Below are experts of layer 17 (counted from 0) of a mixture-of-experts language model. Rows are named gate (a neuron's input weights, with its number), up (a neuron's input weights, with its number) and show model dimensions 288-383. Each number is 50 + 15 x the weight over its row's rms, rounded and kept within 0 to 99.
Before each expert's rows: a language model's description of what the expert responds to. This comes from a sample of Wikipedia text that the model never trained on.

# expert 7
It responds to: Hyphens and date ranges. Hyphens joining compound words or year ranges (carrier-borne, Austin-based, 1991-1994), en dashes, table line breaks, and month names.
gate0:51 32 58 70 58 72 71 41 48 54 41 14 34 52 59 59 56 54 54 31 53 33 56 35 71 30 33 20 57 64 39 44 50 59 42 38 65 68 45 52 65 43 58 37 62 59 41 81 41 49 56 35 63 75 20 46 49 39 57 78 34 46 34 29 54 52 48 66 55 44 59 57 71 43 40 85 52 51 62 65 99 40 38 41 56 35 53 52 07 41 42 61 35 38 59 20
up0:44 27 48 60 50 58 38 34 60 46 73 40 20 43 36 37 46 23 53 47 51 73 49 67 77 24 48 34 45 37 60 26 55 42 32 27 64 59 45 37 63 62 40 31 77 66 76 69 19 46 63 12 52 57 44 57 62 38 64 37 29 43 50 39 53 80 60 55 59 62 62 68 81 46 38 43 42 06 40 58 80 62 38 52 48 59 63 17 43 60 24 32 63 53 80 57

# expert 10
It responds to: Day numbers in dates. Day-of-month numbers in dates, such as October 10 or Jul 20, plus years, month names and en dashes in tables and lifespans.
gate0:58 57 28 33 69 58 62 56 49 34 37 24 52 59 64 76 37 32 31 45 35 41 39 59 41 70 39 58 59 46 22 70 48 30 58 93 36 55 62 57 34 32 58 29 44 51 58 53 65 51 31 65 65 59 61 63 28 58 56 27 18 77 54 20 64 48 36 71 48 57 78 52 68 41 41 57 50 52 77 58 64 63 37 23 45 20 81 56 48 48 07 46 61 77 33 54
up0:62 38 50 74 49 41 63 50 49 54 52 29 24 30 35 57 38 66 79 63 70 51 72 46 54 52 74 47 54 48 40 46 39 37 36 47 36 88 42 62 71 26 52 46 06 46 22 58 59 63 57 57 52 45 45 76 17 43 35 47 54 37 31 81 37 17 36 55 65 66 47 60 42 37 56 63 55 56 40 63 53 52 48 40 45 26 60 35 60 32 41 46 46 81 38 66

# expert 22
It responds to: Sports results tables. Empty cells, event numbers and markup in sports results tables, such as 50 m backstroke, 4×100 relay, heading equals signs, Olympics, Championships.
gate0:40 40 27 52 63 63 68 69 56 55 45 31 66 49 89 41 35 34 62 16 44 53 30 71 50 34 36 63 43 40 50 22 62 49 46 42 57 38 56 45 54 47 27 23 70 64 69 52 36 66 56 38 31 31 67 89 73 39 05 55 56 35 48 47 68 54 48 54 65 59 78 68 39 34 59 58 32 42 37 46 36 57 56 74 64 37 42 49 39 53 66 66 64 44 46 43
up0:29 57 59 54 51 37 42 45 31 39 56 52 28 39 28 78 45 51 17 68 59 52 60 57 72 52 41 76 41 47 43 75 59 52 61 44 56 61 25 43 77 41 70 40 40 51 58 49 38 80 76 39 33 43 60 34 31 68 46 56 31 72 12 66 38 46 44 58 58 74 38 60 56 50 62 70 71 64 53 42 44 53 68 11 56 45 42 45 38 55 58 40 33 74 56 67

# expert 42
It responds to: Digits in measurements. Single digits and numbers inside measurements and statistics, such as heights in cm or ft, weights in kg or lb, route numbers.
gate0:58 45 29 44 86 54 55 66 29 31 71 33 40 58 48 68 37 63 47 57 49 81 60 38 43 51 27 68 64 70 72 42 47 50 82 53 22 42 62 36 57 53 37 52 24 49 45 53 59 11 54 62 46 44 47 68 22 67 45 31 32 73 45 42 40 30 77 50 44 96 66 43 57 53 51 46 45 40 59 63 56 58 46 40 58 52 59 42 59 24 52 52 32 44 50 57
up0:48 55 77 51 57 67 55 69 61 53 65 51 65 97 34 44 34 49 51 38 45 59 49 40 41 51 37 43 03 65 78 33 68 63 37 52 24 44 44 60 60 53 63 30 59 38 00 48 66 85 68 34 74 46 57 44 64 48 56 26 40 65 55 25 53 36 46 60 57 64 27 63 44 52 00 68 56 73 61 64 47 33 46 51 35 51 38 58 67 49 58 55 40 58 30 56

# expert 35
It responds to: Latin and place-name endings. Final syllables of Latin genus and species names and place names in taxonomy boxes, such as Leptesther-ia, S. dasypo-dis, Yugo-sl-avia.
gate0:33 28 55 71 63 64 69 44 35 59 27 57 53 51 63 56 58 33 59 39 68 79 62 50 46 69 46 21 65 32 64 61 62 46 50 61 74 40 48 43 57 65 51 61 51 65 52 31 47 62 56 56 40 70 21 66 48 76 50 51 43 25 56 44 72 49 42 54 34 79 40 27 25 47 55 70 44 28 44 51 44 65 29 29 46 58 61 29 57 49 53 36 52 80 36 42
up0:52 49 83 61 42 60 43 30 48 61 48 74 11 51 34 74 42 56 17 32 62 56 53 67 28 41 51 64 53 41 41 78 46 59 31 89 44 57 51 29 60 49 41 56 52 60 50 46 58 99 53 51 64 50 54 61 50 55 46 80 29 53 45 49 59 69 37 65 45 50 52 44 50 55 61 45 49 76 53 63 56 61 59 27 57 21 47 31 38 36 45 47 51 67 67 61

# expert 18
It responds to: Mid-word verb pieces. Inner or final pieces of ordinary words and verbs, such as ct in intellectual or unpredictable, est in quest, plus test, suggest, protect.
gate0:57 55 31 39 57 48 55 24 70 55 63 45 56 49 78 72 67 38 63 21 10 73 39 39 36 41 47 54 36 64 72 47 48 35 86 48 48 63 49 62 65 72 31 54 70 62 52 37 43 28 18 61 33 59 60 42 66 43 58 34 55 46 67 27 46 36 52 43 58 55 38 31 57 55 52 57 62 35 48 53 25 45 77 43 30 50 70 53 27 32 52 63 67 40 38 47
up0:72 39 48 62 24 29 58 54 63 45 31 60 39 55 18 46 30 60 62 81 80 44 46 66 55 26 27 89 27 46 73 64 36 54 50 55 33 57 52 45 30 52 60 46 47 59 27 79 58 52 73 79 71 49 53 67 32 30 45 51 36 78 42 65 48 35 46 36 45 56 41 46 40 34 75 27 56 48 18 38 48 54 44 04 45 37 71 67 29 52 55 45 39 51 64 53

# expert 26
It responds to: Career and awards biography. Words in biography career and education sections, such as Award, Best, University, College, graduated, and he or his after degree mentions.
gate0:43 49 22 41 54 51 14 55 55 44 40 35 69 43 44 19 56 39 67 75 30 62 52 53 62 74 36 67 43 40 41 63 65 47 44 42 70 35 39 43 09 22 40 58 75 22 43 62 85 45 48 56 67 43 62 53 32 51 40 54 55 31 54 61 64 68 43 59 43 57 74 75 21 23 32 54 26 33 81 52 35 39 39 56 84 36 76 27 57 63 62 20 16 50 48 16
up0:21 49 31 82 50 38 50 49 28 42 61 45 50 57 46 40 53 66 36 42 54 82 51 35 54 46 59 43 63 46 29 30 35 40 40 61 19 35 13 61 67 56 50 49 59 64 25 59 41 64 42 06 35 67 65 59 36 52 50 40 67 57 29 54 36 49 48 23 55 39 32 58 38 66 66 77 40 74 54 38 54 39 31 32 57 40 40 40 29 57 50 83 31 57 29 54

# expert 24
It responds to: Surname endings. Middle and final pieces of English and Germanic surnames and place names: Wil-co-x, Ro-one-y, -ford, -berg, Brook, Hill.
gate0:33 45 62 59 42 68 41 69 62 75 16 51 71 41 63 54 42 16 38 68 43 44 45 58 22 54 51 55 52 47 63 39 48 36 64 50 46 56 67 47 36 33 64 40 23 55 68 42 48 56 62 41 79 64 72 28 48 77 56 44 56 62 35 69 88 68 60 45 28 49 62 48 33 44 33 53 40 65 75 33 74 59 67 54 52 71 45 36 18 56 49 56 45 31 53 44
up0:58 43 22 51 46 41 72 43 52 72 35 58 29 47 43 34 42 51 57 32 31 42 68 52 48 43 50 17 05 53 42 22 70 52 48 57 57 45 29 63 59 70 42 50 49 55 42 58 51 56 45 49 58 65 34 52 55 39 41 34 22 30 63 37 40 32 55 41 65 43 40 74 82 47 43 57 46 48 49 65 46 40 62 83 46 58 48 58 67 42 42 81 82 60 44 31

# expert 6
It responds to: Line breaks in lists. Line breaks ending infobox or list items before a dash bullet, plus table pipes, semicolons and years such as 2003 or 2011.
gate0:44 38 32 69 31 16 85 56 63 36 57 47 56 73 53 56 57 52 47 52 47 72 49 72 33 41 52 27 47 50 55 46 64 71 17 37 28 53 43 32 41 56 47 58 45 64 63 57 39 42 71 53 63 54 53 55 73 80 42 35 39 48 28 35 28 59 47 36 45 51 41 57 54 67 51 69 44 40 33 56 53 49 22 51 71 23 43 48 64 32 40 63 77 48 49 46
up0:43 72 64 93 53 64 00 52 05 49 61 66 76 62 43 34 43 68 25 63 60 43 59 53 57 63 64 41 37 67 31 36 50 33 39 82 32 43 24 48 56 56 40 79 39 30 54 54 48 63 41 71 40 66 37 53 35 89 28 55 53 85 53 57 51 44 58 25 64 53 51 68 78 59 37 85 57 77 37 54 51 44 35 33 39 48 60 34 46 54 61 33 41 53 36 43

# expert 30
It responds to: South Asian name pieces. Pieces of transliterated South Asian, Arabic and other foreign names and places, such as Bh, kar, ya, Singh, Ind in Indian, hr in Andhra.
gate0:61 13 14 61 14 63 63 61 55 64 27 34 58 70 72 57 27 46 51 29 52 51 51 93 25 55 42 70 47 29 43 50 65 42 43 49 35 53 74 39 35 59 55 51 42 59 69 27 65 51 46 40 22 57 33 37 85 36 50 44 44 47 58 28 11 32 75 44 63 36 57 49 50 58 44 38 77 46 59 22 61 39 70 60 53 58 65 50 20 71 38 44 68 69 49 53
up0:45 66 53 69 67 47 50 19 12 38 46 69 72 72 43 36 41 58 58 77 47 73 21 65 84 44 54 53 52 50 46 28 70 56 57 48 56 64 66 87 36 66 39 53 65 65 41 67 79 31 62 52 22 57 65 56 52 63 10 60 17 69 42 42 74 34 64 55 35 61 38 53 75 71 24 50 50 30 48 24 47 71 45 42 30 80 64 77 41 59 48 50 27 60 20 41

# expert 29
It responds to: Table header words. Column-header words in sports and election tables, such as Team, Driver, Votes, Candidate, Win, Loss, and the cell separators between them.
gate0:61 59 52 52 40 65 68 25 49 32 60 59 50 71 41 55 75 61 36 52 68 57 19 51 64 46 68 49 41 38 45 56 53 40 41 50 44 21 37 52 56 47 59 55 42 48 41 37 32 28 62 55 61 41 33 30 60 75 43 31 81 49 74 66 54 46 54 54 44 47 50 69 39 46 55 42 75 54 55 48 61 40 55 77 45 67 69 61 32 45 53 60 47 54 63 82
up0:61 48 48 55 37 50 56 48 44 39 48 66 66 56 13 62 52 47 32 61 43 43 43 69 57 54 72 38 43 79 45 52 56 42 38 65 52 34 32 57 59 61 32 64 36 24 46 18 66 51 70 40 55 70 47 53 49 74 56 53 45 56 64 44 61 56 85 00 50 52 89 64 36 65 48 29 56 44 51 34 62 72 37 53 48 63 40 56 48 54 47 40 27 53 57 35